config.yaml
d_model: 320
d_expert: 48
seq_len: 256
Below are experts of layer 3 (counted from 0) of a mixture-of-experts language model. Rows are named router (the router's row for the expert), gate (a neuron's input weights, with its number), up (a neuron's input weights, with its number), down (a neuron's output weights, with its number) and show model dimensions 0-79. Each number is 128 + 32 x the weight over its row's rms, rounded and kept within 0 to 255. Numbers have three digits each.
Before each expert's rows: a language model's description of what the expert responds to; "gets" lists some tokens that make up at least twice as much of what it gets as of all text. This comes from a sample of Wikipedia text that the model never trained on. Tokens count by the router's weight.

# expert 19
What it handles: Space before numbers
gets: " ", " (", " the", "200", "==", "199"
router:102126109121108165114138113157153110112119070134150167172118158107114161149123127064161144152101096086176136092099145103090181105086153177138152135128086096105138083183106125160157077122184191159084145070078096113185171092107181140129100150
gate0:145155102126121104159112105095147148151114081123135141177102132149110117179079137131171127142129143121096180158147135084163158089120167100152132117138131147097115115122136148106072152088130147094110187132089120105144086168094094078133126153
up0:120102131142172142082164145175088123127157187111089091074150113129155151065139133099081128118143115116147100111095104159145100133141091130100103117093143103141177130122128099145172110161142084159137068161187130175119166092143128162137110109
down0:095039098087177177142135133148187128059110122209147136184167154118197114151173102178182111153166114107085159115121144182130154083115110151156094206142136085079148139091141149145147128138101105108168147130083052157116166140157116088134058124
gate1:178104099138144111146047117090169086159134105125123142192179156189151149184136054068158145087111111108145111149135124130082072079143130153090145138160121163175120152096069141082165121198131166138159164150146209060083099142147097153133125188
up1:084151145169086146120197140183126152098112190119100095105057138057139098112137188158098141125137097140133137104122153126168147137135100077135198106109121127101117111130199127172091137119117113118111098128113004182190122103161165109139104101
down1:080040137127156094192078096054107148078165137136150142136133169119134128102095152106145099114151179166152120129178124108091115180162094134106103158158148075113086125094085132149086095099126131101114187131139132141087156156130132183073144116
gate2:124105088133138136166095091084187129081130165121151149159094160087105104128187107113110128156171092090134175072148122119133047099117148153117119106118067105094150160117152143106140129154087124134134152108143107138119148128181164135121109116
up2:148145167133134109077155166170063111188130067141099105100164095171139144112045139124128144096099164163120081190119134130124195164129112110136133166131192149177111101149111102143113120095171135121135098166122163107139112119068094126146152147
down2:167087111126118120111091143058110210112120124145115131135135116178103114122109127136149080132137164092138134133144074127149107133081150170149133124137067103115130134117121121101120133111104156130106110138072132157116166123143091127139120135
gate3:150105147135091071115114115139160196078122141135141113144175149048096124164143146157164059155093043062104100154102068141120150087123100128145136091133150137109159139120134136114155082168175134082141122141186151090124081108072089093139183104
up3:125169105138171188130119105136114063194114097143108126127091116199192112139102132109081167110161198201130150128151193129132093153095176111114090164119103098177122120131121112126094133093099101173102142125106128167103178163214162155107112175
down3:037143104177187190128082145130107166137151088096120153126148157105109198142126138130077164100185167164146208108104140122118135172163093146150062115140123113144134116122108151114155139129139193075138193154141170128126071167126118086063101106
gate4:142176156129102110138142156129121148142127094123065101132159035210132161167105166103146072177147132134106113085136117133131128080137142103084133125137131132161120105169140143104171136121197078133126123177085088072181085117125169128154147147
up4:104107095133172160152147099151159076167169184100161105151125199056111104083120123143075184152125143131111113160090134143099133193134117143099120139119106129135113120093121098108111173137109161147089115046186157208101146121147084130159132091
down4:152097109109130090187091168139129155079152088162167145157144143128148149145113144118102176112168119132131148134181138103169155149188164180108088162116083113091116198196140158167107133105169057159081120112083190129187092117076138105079124128
gate5:124137146163211146102116148158125133141156153140108163115109133092115150165129167107157091146127160138082142111157140115107077104032137091051094179134114178125103156121126114142136076185140092132148103190133149106140087136164154170093159163
up5:091125186113164150117089148125152110122176115162093149124150176114068177080160106083147149140118108213137084126126119163137122108142097173174116091115148133177134125039062114085131132081136211151117172121190151152151111128174106175127139170
down5:152126055187147160090134137084087113118137151129082173123132150113132140138145134081100127137078131117070153106126086154137113075064150104090149106111150131102174137109152097081148079149159037103090149104146094145096141129190179182160152118
gate6:124162120188173155090079116174101177134064120152108083164152148121124079109119185083167121129139101144123121132120139157106141081162074097113146129103101100111103155161064105116134101130104152119133149132173141111109143109108142150107136117
up6:125094124065086095173167142076154073121195145111136156100111102147125186150129075166088110122120159112139136123138119108141127161090176147126110123142150163153146109083191149121109150127159095121140111114101111139143129150138121109147103141
down6:000167099064138187155027143187045069139116148096173166132094134102103138097165131140163161137176108148143167144070147115142107189167166144098119097123170145085144120123143114151090116118128150118142135179130075152137123104160129122114115153
gate7:180163153121109102166126143184165126102101095103085043103131173124125115135126163175132050137080115082144123146141086188113124104128069136128172088146119121149080111153173164201165146123123106152100142174166062096218081136100090221107137138
up7:077109100128137141096139112102088111175172153148157210159119080156112134127142125073108204132166138184109131115120165067152130161106178160108080133118156141128173147103099084068092114123122133101165105085099176154036165146151154059157129114
down7:050136098127120218116092115133095194092138162168131078135097174114109146112120112133175120124111155109150107137151193119097114077086151135130122133147088114091125142128113134137142085104155134153097155108123139154138144097120181073127172108

# expert 44
What it handles: Articles and sentence openers
gets: " ", " a", " an", " A", " In", "In"
router:164151138141143165084134137197156141126177131161098079110131171154171184153094079145121102177171094111108204070097125120120102133110144136107086098125105121114167117069143144103123135108170165166083049143137076159104146160148141135164149159
gate0:108170088127118132156167129139095154132118089112090206091137061152146151162144134182121092109152125102153158131063080170107139118139162121128096125113161168144145078089154088081143108118129165187092141101118114139138084119147099110118142115
up0:149145083162172141113132210163113118172127101145072170051154103131152158134094148133167097160173149099120181155096078192146116107098168127091125124089159142164131063083119052106119182124125101118124121101106137185156120146142127098102114156
down0:127063150182063107198102102137162161105077123121091164113150099117135128168141105157157101110060147158143140165133114147157163087131113111127129073073153112099174073095124102117099121096171157101111109165119161103156062129124126094109114158
gate1:157086105198153101139153145151148153151122114115079154123132150123084175124080088149073147151106132133121158120168148133139073132113125144133145144058081150118060102095165126105113101136106161161132100158158132134168191186133116167122111039
up1:154081119180133099107168153147171173093081122138069137132176136117098164094102135149076188168128134113122140101166154156140077111091148146147125109068087122102087103094146130122165101128101143147100061166142140138158159174136089163125133084
down1:131152140120099098179124097109116133116101085107083105116120142154141110120085135126186119134139159111151082143128181103158138148135104111126144160093153137101109135105147119093062129138091134151177112100120134138134131084151095083113099112
gate2:122110146104116141119143179153141162075164122112142091108157163112214146103175217145147105150124165079097209173107127151102141111095174123112103165118128104099116120109118119133131153130113105173096088127184168110147111106116108114161180132
up2:111069146115131111129142188117140162078172136126143108084167142079186143085163198171151088127126157077092203181086131144123127115094176105102095172116106117121116114119130102134153149133104122176100084147199165126134116106119118085180190127
down2:106092111084106106100076090158103063091126153135147101117150119132094124136142148161101125162101137120104113160145165136115145047086152142101166131097157198156126133104097127088126150118128131120156135127102076116160106126146137138156132156
gate3:160124147118112108078083173127128161075126143124087144168154149148146131189181174131136085134134107114135154160088094205179078107140140110039147114149131134085138144135089112141122098140122087139191114108170137096139169089118075126094155180
up3:176136123113109086081087135113141161087135133144127148136160150159101129157209158145128084148125112161121140151093100173188085101147136109031145104140150125086124157152071135182149131153159072125164089107153094105129180121118092128115160169
down3:118159089149112121180152101119153160150165122133163122113151124141132137105108162125130141119100144141091103166087123150138104136130162141101099123066130079087137148080117201120079153100166142129145075117109090134188172102142077089098079093
gate4:144151140142159130135111120168135150059145135082134107087180139183161098181130046110154113140130131166123113120175132165093114057183175097119098125154100060124137066178114136109150131078153131147084105156146147197096195146169117147163130210
up4:125159171122150121127095108156124125069171151088155102107174113158152067202126060106154128136137118153134070147162137176086090054176178123127100103155108057102143088157117143126157169085150162141060116161172149188107168161154119177166165206
down4:116122058127153139096145132122121112139145157127097055080195115094113054065171111097159122111113081125098147131137136125123100114187107138128121131139063184111098104170105115124163173080146134144112066113107201118082106152152141113105067175
gate5:103131072077113097080118133102051171163146219112098126104129138116149107089135164170111159218066151147128145127115145189132144159120128149129072068121139184125076107138088131132187208178106110182092138139138108125096157067084164195087170098
up5:178126177181158164172137118152194086102131037131164128168117124144110174173118121089148095043189117118130099114139112068122113110146131098115199183121124084133178138113185121123085052092146147074162104136109144129157113170174087065166103149
down5:116136201153126121089074130149122118165121146161135110181187080155186155110131080192098113147112153086149105155111060111126110141161196128170118103135127151101131131127157072108124152076119125152184141090094198168174112140081131094131110075
gate6:124119075100100159107082173144170194132095156080134143078168148142155122116121115130127116168152216139145168108085070193155137122113123130088140110091100152082169106132148107173111136188144159154108136187126072199160147150121154089130170155
up6:112118071108115168122089169155174191157101140078131146045161128123157131128093098127120136180164204145153167120090064154149153139114114142074138117094106156090154072132148113187106112180151144154109148191123056214165151137129163078128159135
down6:118088116078116085214101080194095077128104108106156054148105181116139143130117081097180160149095098165187097160102110137108172149127126168031173124144115119136158096121168115102142124080127169121128122111097119107137103114113161115093118083
gate7:161098115046142113079163118128063149147122168146078140146146117127124169141132106087145052092087119192157108099181119174144149140117152169188111140135138106178095080124082114159128164168146148181105106151116148156216081115110094159122096178
up7:083146135196111153145096114149191107089142086088170116105101110116134095127121172185121214173164142063114126170090141091135119145140114093092141122108149130081162158125181133090107086084116117064143143108147111117047174124143165090130169087
down7:118109128152141173081199109107130146149102151160115149118163132050087134105165140125119125087152091129158116099087145082087115137114085121079159128120139129167099115106147080179207115150144144151115183127100085148104098134135177157137144123

# expert 57
What it handles: Dates: years and months
gets: " ", "201", "200", "202", "199", "1"
router:067228091199132180137161148141150091147158151055150096179135113127134119108170110171155109106106091136142112101092146142148094075117187074160130097089179193139127103148080081132195172143129154068174063089076080110098108111201064094133133165
gate0:122140111107169131091101119119101150114115183111110114057140143147073129036143145172121130160120121125115140125129046138100116156147092114116095179120133104131102144148123132067113134137125097066117116160128110114174137105108113070114123126
up0:124182133076130109147130129145069120117096128073105108065111093134111109083139146181109107119124097146131149127134084145097136182161098137101086159112118085145095131150109153077166108137140114089091105182110102125154147096126107102103136132
down0:117131102120082086183137119153106122096186152119091068153139112106128151145169146126125043091181172130141087150146109136132137110096122125106121115159120122123167129121086097148144145059152145190091186162148112088183123140165104131153062106
gate1:117101140176228144107122124125084128074108126140156114117045174071160110140119120142133120139125155175123193134131047107112115179172115108099091133160101158109148091127177152124111064165098104103146141134129157131087163128107126110084166155
up1:144108124104093104185177146125142138077091108189147105134106100127139066131116088088127099090156083158146111115110120165070170167110142126176130126187126151104071102121150185148107153166137191160105098177159124063138130182150105154144153138
down1:157112202130101126122121040207150108138176141090128173070151081180175154125153101103112130133165149135073094154124188145081117139171151096140133053162120095138139164095150141157157142141057086114102108169134091125158108133143091129136122125
gate2:137084045239124147097185120154138178149124153106098136122155129182107138116109113157144162097101138134165159062122131128160078117063141123141136129133128136193146143108154106117134193083105183112156186135135151066059102109152149185192134149
up2:109182179048126132130071128116145071118124102128171133147103135088167107139144122096104090159145116120074123201132117153115170131200122119113103108110136127058116092157121170145116056155168099132091070109115093183175162130090119056080120097
down2:162047155151096147089140120109140153146142121062158127162160085040158106124117111121100122150153125069120123111087111112115136127097119144143139215141113117127142125114142153191104082107108155088118145121117118089168126192184172107170158112
gate3:120142108090165151138099137112171112132119116134073116089075105163103155118076138181117113156105091123083124081087116077136098102092123157136118135190101164117147103045129122209097073189103136122072137134112094108110125142131224115139161139
up3:145131134149125150120117127127090117094131127128138134142174113059151132165148123084131123094156174140158183145130120146084105114115108142122169106079159087163141128146144087066169128104129095169171112120135142102159117141131062172143091112
down3:107174160135151088078125135111177101171131199146139127112168093168034143161166116155171105100075123169122150173142134085099136128102080143189151088114123116112175125144102129080139125092137131167146190109098136154084132092087128107161147113
gate4:136111094128150120101144096131093101179083091149115103187149135090131086107176125143096176057126128109101155165078139130173096091150130163095124132092134185170137140129144111152127086180102166143115088109050187087128152119158160070178156116
up4:126126095125137129096142110133093099174073098162120117192153127094121085106207152142101155065106117114101150185075155133173110098135128173109113128090142172150165140090130107143111093182093164127128111109047183097117156136146172087173138123
down4:083132125147143095132154180143138122145117137072149087107153131152119160096085131130135143081150082143085109137159165075160130194108108141084141113172146102169078206154133126063142158143179145154070130150141161118142130174149166127139134167
gate5:166144155107111083126168093140107132144112104114114137151121136141142144135134119139131141130208170138133176063144094119109122112175085125142094079129082151148100145151145155179178138082132142143165102094065145130164151125172157158145108129
up5:096114099159130159140094169136114161137138161189163137117164125132108100104117136131147113130023139136134088174157142160131110150143189140127158192143227122109173131109090104096152116179107109118089171140169129119086127115114126091160140111
down5:136094073152153141162139084131125088195158116136106198132111142182129141151127176178139091150132097144148115144097135138177163100059130072159094127129083126177104170089101113104119184145193139117168176114118114111100113186138127130137153133
gate6:147134176204147133083101161147170130140153120121096096169140056135159090129166118128092088155153085154129080170135149095165141199105139166078106099171151096156166061104062113159158124113187113116053132112143136093112094132173115153158170128
up6:126133106124170079174127105092140099106134163144175111122097180120115117120054170112135133129152168182160172168118091218149123110144131130148163226083098153106126155156180090075089118144135118131172108150172103100148119099188138138094153119
down6:147130086200110134123164132114101128175120120131110191087107152102116189131109162073121173123125178102150140061149123157185110115167160148161127188122135146189115078151109097139083158208107170200123119155063184099116119117128104120166164154
gate7:102144126128158088088140096180137075178072140167170100143097156133142134131145164131112085134094121114080119161109162146150096121140183112101140114101127158162084030096120152123156192102065156077159080081089089148157110096170151110162163136
up7:107103141132098208153102159050068185107127131097110151132132153122093132133101117106143141133132156140185103107118158105120149101125099156128149159140104118088122247114139106162106091149184146194076137181144174117173129143086092174086125129
down7:151119167191107115129077153136147078121161143126129067204110097184085120136144184156128095180184109065135155148067123140103107134183113115163144106131123104102164140222164092086127158165172173151143058136146125209136159098170178086144114149